From a checkpoint of a small mixture-of-experts model trained on Wikipedia: 23.3M parameters.
Below are experts of layer 9 (counted from 0) of a mixture-of-experts language model. Rows are named router (the router's row for the expert) and show model dimensions 0-127. Each number is 500 + 50 x the weight over its row's rms, rounded and kept within 0 to 999. Numbers have three digits each.
After each expert's rows: a language model's description of what the expert responds to. This comes from a sample of Wikipedia text that the model never trained on.

# expert 51
router:518486566506460504546484480502527572525621461534482466533420504567444466453476414461560353462522540462528521514429432521554533594572564507450540572529481397601510479549577556491469479453477463518569456422610491506430490452557497488567457548532516395523456544481587503491465475464612540465544523542470476453421488542547529494454575465464428521424474448509495461539475439536478487468453
Hyphens inside compounds, list dashes and year-range dashes, plus words like after, before, mid, shortly, as in Off-Broadway, 1895–96.

# expert 32
router:549424489452517591499467542495513515544546414563407473505371443416472519513441506459565409521492569434553529533470501515447536492487535494520558497480482478538453430523547542541513424509418525593497451472613441493516512509522574441531437552523475509577442516453555500551481479464486494455455588567475500517420450575553566569414513484367430558504461525452486446515445402521451537510441
Years like 1999 and 1943, line breaks and pipes ending table rows, and capitalized name starts such as U in U.S. and Me in Mexico.

# expert 23
router:491480484538470498555415524485567544513610433535460469500466477497508453486468451470534474526507512441496585508440451486520494555524586492477524509444423464549459471504574547407531463512468418570483427439558512444499490604506465488576506527573489491515484594497476507536467445446476594478548568548501452452454450609522590539437589438465422508460410453456457428586409513517535505551365
Sentence-opening connectives and adverbials like In, There, During, However, and See also, plus paragraph breaks, where, and modals would, may, will.

# expert 17
router:534487483572509547567488592519520530486584477533480396546419485416406485450435498445553412486537509504513539551484475483539491561562555457526489517461473417484469427555544559501502497611508448563507415451611489507509484528523563459590509487519507451559465571544521559527495478500526481471559545548441429422475438543574529568407586432504455580516383486451489488531419467397482478518520
Pipe separators and line breaks in Wikipedia tables and lists, plus the piece "sc" starting scandal or scrolls, and semicolons.

# expert 46
router:530489471563458501585458521467527587511595506595468439425439470430427461467480497544562468497489507416561491562441467450509431542525588442451503547501473450482483564529600570508423441560513468542527472433560459479452432512476516471524548536503512478593500579421505489449495497424569593456491526602480436532448472581555508577470589458433461536434508427483481458552499458558457565493420
Prepositions and particles following verbs or passives in narrative prose, such as by, from, to, within, plus table hyphens.

# expert 3
router:553449500475520468519460596507520504544592481470426417516462477437441467421461494529620507513502581442523554511518474481542511559537503489501494550451508414549568515564564539533511421524410487658563476487582402571506459483563549511575457522560439485535453518464520481570427424468548449466556505564548499460509486532534547574430579523386531557458473553492496433518462442492512448451527
First pieces of split content words after articles or prepositions, such as social, anim, techn, Sin(ger), sl(ogan), batt(ery).

# expert 10
router:507520577506520595535454511501524517521596476554442460474431493454484585484440453460554430545436512501529549550511484446536542513555577444533440491468481415527436551520511577516468461507463600613540444473506392456435429529523524502530497551516531460575452509487506556565457426438533531447543514587554520504409461508547575592472552430416447576466507433477470371514470531493505552423509
Word-piece syllables inside non-English personal and place names, often in lists and tables, such as Ra-che-l, G-ö-ztepe, Sant-ia-go.

# expert 16
router:518380571534400596551433557463539518506522414488494439446484437468444534408453466473533441469410530473549542544419422443573462559532522433496523555474455455540504487553558583535534431512488510479551396427550424475459460535537588503489417565515453437555430512498479509531485454431546591447557561536444425440501492499490576492495557510487465540475441487494531398510533479498490571506481
Articles and possessive determiners opening a noun phrase after of, in, as, is, such as a, the, its, their.

# expert 49
router:531409555503414607506446508506466570517592446559456460465470497479500479448493486488521530495502516454561543547417414474518445490497543458503535506518491473503444446504562573520458404553462498565499492478580438506480492506466452494559410544561503484491504474531542526626382493457560465476534577520547465499455423531540589491375468445406443584410463532406543473547439477587448550523481
First letters or pieces of words starting a line, heading or parenthesis, e.g. P(ublication), F(iestas), (de)fter, in math- or code-heavy pages.

# expert 48
router:506448485505515549528483524547554567473550477494490401425448408496424570467498500469608522496442513465565526574400479539531464508500570429425513531490435443502516471536639523497508469490464509546512432419589425527437465512484530523540487539576476451575447491415557537455460471488583568429549559571522436487493452533516525567480541520413390467484458491470502466528465401570519600524464
Numbers in scores, match minutes, run totals, times and measurements, such as 65 runs, Diallo 30', 3.86 million.

# expert 31
router:512440491530500478564491559556560559470512468504448451453426521484424530468463486501503485440431513460545513487416463405544529518453499429500545512455417425509499452569591545518476495580466543584501432435550444508435479449462476534571486499528560489474462563453565490483427414460603538477520602541509480465463417583555510558474475472411371545453473450448570454589488433514395466481478
Month names after a day number in birth and founding dates, e.g. 1 September 1947, plus pipes and commas in number-heavy tables.

# expert 12
router:535443517490488606539491455556545532499550468531433439454397421501412606443505531451540443562497576468571541562406497497536531564549495493459471508472452445531527494554610535556477437476530461553552460376592501514447456468517586493525455569553517487537501547469523528503467475447527556466525578587487438529463452540526471566485584519440424535517400465557469431515481406503483567516531
Small numbers in dates, ages and table cells, such as October 24, aged 37, No. 13, or percentages.

# expert 39
router:573483446504489537541524525490508533512618485539436435469450532511399531373522416417552508393479557461556524555418426454524462558514507429504483484492455512433515452563584525507548470463520556538570466515553527560435432523539503505480508556612502467528456480472512538442502485491577537489533571563447451420489461537461549523510505495386434571455463468474484400548469396604518547481501
Field labels in infoboxes and table headers before a colon or bar, such as Born, Date, Votes, Total, Nationality, Length.

# expert 26
router:576458498533489543530476536432534572454543422605473468521408434521450605495425499430560471462517498502558555593376496470555499528529552419488471528528528470492445479532558564482498549504484494525561406512616452528463485525549521516523508523521541557553440498465513607464480421439544503453532531539538438386462421544584485583476581421431465524481476515514493442545530405549461516461497
Nouns and noun endings after his, her or of, often ending a phrase, such as career, experience, death, tradition, plural -s.

# expert 25
router:556506482489460489545455560503490486488568531496430456440444549472429499503502421485551501445510536484593630517461520488522458573531581465502529523465489426525493475571571513540598482498459437548451407438610401547483476507485479481520461616533446520476498532441593553528440426437581509489530528558507398534456447613491547515497492467410474556418437554500473484531381441505480505499516
Word pieces right after a hyphen (ground-pen, fast-med, 79th-min), table pipes in scores and statistics, and list dashes.

# expert 2
router:629432499560459540580465561435521557501528489570451396508433481473442436418395440419575494465512550493519560567411514476523481559525526427475560569505550474501510464569599544518474504584483540520523432515577443499456422534506560536528495580524454474577473497479493552440477466447535521495528575587408445456505440533514478541531554434426438502526458458474431426478499483511486566461472
Possessives, articles and quantity words before a noun, often followed by of or than, such as his, a, most, more, almost, big.

# expert 60
router:499448582534488515591446497457519609573633477494497454433447461487448539492428525429551472536444536398534535544507471467491497512468539496432499469464462430554532531505523577565491412538489574590528441485491409472466439555447471483515450531532488450541426525506531554583401414486507561486540545537546460435480513538567539558420597494466423522487463407482509432573417506501477568472489
First pieces of non-English personal names, often in player and cast lists, such as Ja in Javier, Jo, Sha, Ho, Ha.

# expert 59
router:486463562576491548624442511475448507469610452501464433476523500493379523466404492448587523505496522422565588572504434458528466483502515509476516536497497459499493448513644511512511468527487496546521416479584507504402436478548584550491453498554534468543431537525514571528459408419527465404570555588528494454548512567479476544497499532480452514431545445523494387578464444521467460488528
Words in biography entries and lists of people, such as English before footballer, former, retired, native, had, United Kingdom.

# expert 28
router:507498506489529529552460624492525516502534473529471454511419508459460544488504566515572415520508585422541539586469561450519469526487500407440528447429488429536442510546529564483512438501481542600532516464572413426459438534493583504509524492449528422487449551443528507475467465445537518422568512616477394460446454606507528534479494510392444491456490475494564404501444481397490595498548
First syllables of names and words beginning with consonant clusters like Bra, tra, gra, Cro, as in Braves Field, traced, bracing.

# expert 42
router:484438519493466569509473505522538535505591473448435381465448447480347538438460489419585474460519580426532579589437516435579409505513577516470474504487482458480503489521477539495447459589465618564451455505554465528512465483409491504604431567483491406543466517480459477576474477493548535478500491515454460431478465516462572580450520501451442550481505410428557424540485499476495510509484
Single capitals and short capitalized pieces, such as middle initials (William A.), A level, No., or name beginnings in lists.

# expert 57
router:488489545526445555533479612478526441473608536514413366501425404430432549483454442487535394472463564425528538568463468503535507505520519428464499507454479453449499474518494598518553446511496538630499467506535449475449472486516566422541472444509564447541449518496523589501408437505522515431587497607465462497494493538494521539413521554512527551498481472431537398565479419513499484448513
Inner and final pieces of foreign place and personal names, such as Rawalpin-di, Groß-beeren, Lanú-s, often with diacritics.

# expert 36
router:515486473512430543581471470501552558534583431528517382468455486472435585442477518493481489510497520460496495504396398439562496522461557518503559497478469463499494489585479601500514424577528477538513385467604384550462486522492475442569440534584515503519481420472515543510439436437540542424573468602509448510483413558497544514398519471484476532505445537399513445596489475493442505461505
Short opening letters of a split lowercase word, such as t in timber, tigers, tickets; also plural s and table dashes.

# expert 21
router:552471598533438572459410458515508591529605503542441446503440421447394452510418454487553479425486531498555548571409379455559470554477555420475532557481510469537419490440548561541461499531536495542508546475575450477501495531507509520559443567499534513483472497490550491573414504516502507480585529581500459493554500548506604605464511547450409534499429461518478448560420511463475498443510
Short opening syllables of words or names, often after list dashes or table bars, such as mo(unt), e(gg), Pe(cos), Ra(zor).

# expert 4
router:541501515582466537586468551500530558531568418518499370455383485462446529540448499448549421513483537460564520587472469441547470554525529462495540552460454396546492477502572538485484422552502527499473470413585435526455468500542538500555428556531527489503421508463543488493498445424557508405568520580449426437455433563537535569453539459426426561489448462429472507547467466454432568507480
Pipe separators in wiki tables, especially right after a person's name cell, plus location/state words like located, situated, almost.

# expert 34
router:565417463523493465591500504526541463450520415458453402457486449463391527446448491431515452516542485503505599579446538492565477574519426467528478517512468449518487499540531514502492372554460478591515464431585435558450454509522566541525481524530537515504436499509504489499518454445531443499556542539433485496476404506520526593425623477419446559461516475539530384571417427537421472530480
Head nouns naming the topic domain, mostly sports, as in footballer, football, game, goal, also station, election, team.

# expert 61
router:575448435526485508604485580546528526514593406560423403509448517435531492416431496472545468512498553375469564534444485479497521494526563409508496561473524480543497470528596550575500460549474506553447423438543437516490504522518552538541531472548458483578485457446549499523438418453450462493494519523395431493484430544523531636504589510424482493491455516454491488561445454581446569478495
Opening pieces of Latinate words such as ret(ail), ev(olved), coll(egiate), cons(truction), plus paragraph breaks after sentences.

# expert 38
router:516533562532444567578491535505536546553518485553390482522396472516502511450392440434566435473494558479535598577438469464543545609491511499525537476464475464529489494507533531464524484564472495485567434424581458508492509527527526525577507552530541487493453521548509506541394424485532462528587561509465475464418461545546629572469555500464385524487397466465486406484430466470493491530396
Pipes opening a new table row, plus reporting verbs introducing quotes, such as said, stated, wrote, argued, came.

# expert 5
router:609469553538451485548490515505574545530544448549441459514455490469508503431458468524535469495453513444569532528442485460491525590484611473535537519505424453458491462507519532527455479515467472586541400495564403543532523489477514508586428508509461430538488503407511591496418435363556550437474563552507448530435552527568501570450552513418379483387425469513528463551463498438475536476457
Dashes, colons and periods between numbers in scores, records, times and year ranges (14–11, 4:42, 3.8), plus currency and minus signs.

# expert 6
router:434497497506432519526519544464506556496604423494473491445459442507428546451498489453529481483479489471582539563442438435550468557522467440469455447528414427536416529507533511468515499565487420515542418471646522492480533539519488464502420551567624494492467521469541543477458462408521488423576578586495479465449450543586595557458505494441445529473417528435541442578455393518511490478489
Past participles and adjectives after forms of be, such as was sold, was found, was located; also table cell bars.

# expert 22
router:563455544521458511591497536519561542515574477480448428475463439496436489469459555383600486524448566453560494523482453448464530478488511550510520439502438490475515475551504595523469439505476549566496432497588417503404433434434504453516388524553502442564451508459462507478452419495560577468563536516531460457473415578497512578464513469522462574473476469474562446551396452604415527438518
Capital consonant starts of foreign names and abbreviated genus initials, such as Kl, Kr, M. antarcticus, plus coordinate digits and degree signs.

# expert 9
router:532484518555451504548457505449552556504548436541434480404488546473435481463516459455534476458504538451492510489543449465546432559537541496469494532516477433481507482544552550478477457585459472533530516432583461477395444518482527526516501583492478418492446583396538530473436450382596583469544481563481442523462445596497559591451595414469472556422433411498572461597477476536515524431461
Prepositions and verbs that take an object, in biographical and sports prose, such as of, for, including, against, joined, played.

# expert 44
router:540386487503420543558435539542457576506570449477460453417404520533415585479523549505498434543522538454545572546400460440536553556509564458445445430484485453480524443539662575496489480480511515532487417457581444497479507521494535501510446599546538454528443525490520495561483458428509569508565553554511485494488430596490495571477523461406447523452488481525458402509468452572514522500520
Years and their digit pieces in date ranges and lifespans, such as (1952–1982), 18-20, plus numbers in sports tables.

# expert 52
router:531412472554436543509468529502548449518569424449503401524470430429440459477442429438576354549498465482525561597440413485540481520464497449498599465573468470487478434505500479453526438551430534563575406479618472454436491441510509533472468529489501486450427450402521535538481451447476506437527598553494483481464468491532521553465490475463417487436434527421544454513426486524496492447507
Line breaks, citation brackets and math symbols, plus prefix-like word beginnings such as due, comp-romise, pro-hibited, decl.

# expert 13
router:544480601502524566537502527477499520498586484501455478534499478486441547449514470492511362473499598496591542565441512469492458538487556417478539497506443486542456416552582513536520441542515462508496468433674507492431445521464517533521438549492464371563444566444548567535387478521533491481494621499472455430460502500536535502440555435481468513467547452540581443592433466488458513511470
Table pipes, periods and sentence-initial The/His/This, plus taxon names after rank labels in species infoboxes, e.g. Insecta, (Cu)cujiformia.

# expert 56
router:513431509502495528545454563526530593542612516496437439511380452470402510478465538393592461441512566463556562549443429484509481500491593435495552591537493443528485456514615507572475459535448529527462397460552495469466520517529497448515475549542443438506413521520510560547433456531553562411554564506527472446423485484494504605463461529424499572430459493476491426515490465574485524519498
Adjectives and determiners before nouns, such as old, natural, classical, every, plus fragments in math, LaTeX, species tables and specifications.

# expert 14
router:548418515548433520551483507569509491513532418528476406488408541473385530499485411440526426502534516457575523560379501428493519531565502442470521588517445426490506479519600540504524425493535498590520420458552491511462461525505553511509408511525552442494411560516550545494409447460572507494554479587512485454465454556542591609483514489499449553448418434461480410554493519521452476474517
Arabic, Cyrillic and Japanese byte pieces, plus word endings and punctuation inside parentheses in lists and tables, such as (champion), (source.

# expert 29
router:627434526478509524487510553446545528579615442554443490492444553507418469472547494494543422420571512466580607569489531448514423533551551477466541534562502450495523453532579478526429435545497499577558511538565492467487417482483564525541461526571433456581423550464529505563477470460522531432501519513430481393492430538491562605518554427425461528420514411473488498503449474518499496456506
Words inside award categories, credits and work titles in filmography or awards tables, such as Best, Not, Outstanding, Starring, On.

# expert 53
router:558421448520477540565493471508495513449598479512445430511392477489358572394393459452547443543546528466512610598332522431490497470493469451523497532513489524513516472466523539509463418520527502518494468497530464515422506459517537487459499463560554474453464507495503539481407440468558480502525552531484432466455467505456559558408584462472455538460518505494496381558470414535465470419503
Final nouns or word pieces ending a name, heading or cell in tables, such as Award, votes, Candidate, Strikeouts, Congress, with closing brackets.

# expert 19
router:524465442496452572565472505551455522472607425529453455427462510502434518387518458455521374512581543446545579561412496528512489528537482372467455568517512449483480488518578501511523420466536515558519492462600510543370437571505527543465460573528597473481447552507496558476480485501491471490576512569462461462510481560510552556476559487490466580466471515468502430609475428571496447447533
Field labels and word pieces in infobox lists before a colon, e.g. Phylum, Coordinates, Spouse, Postcode district, plus coordinate digits.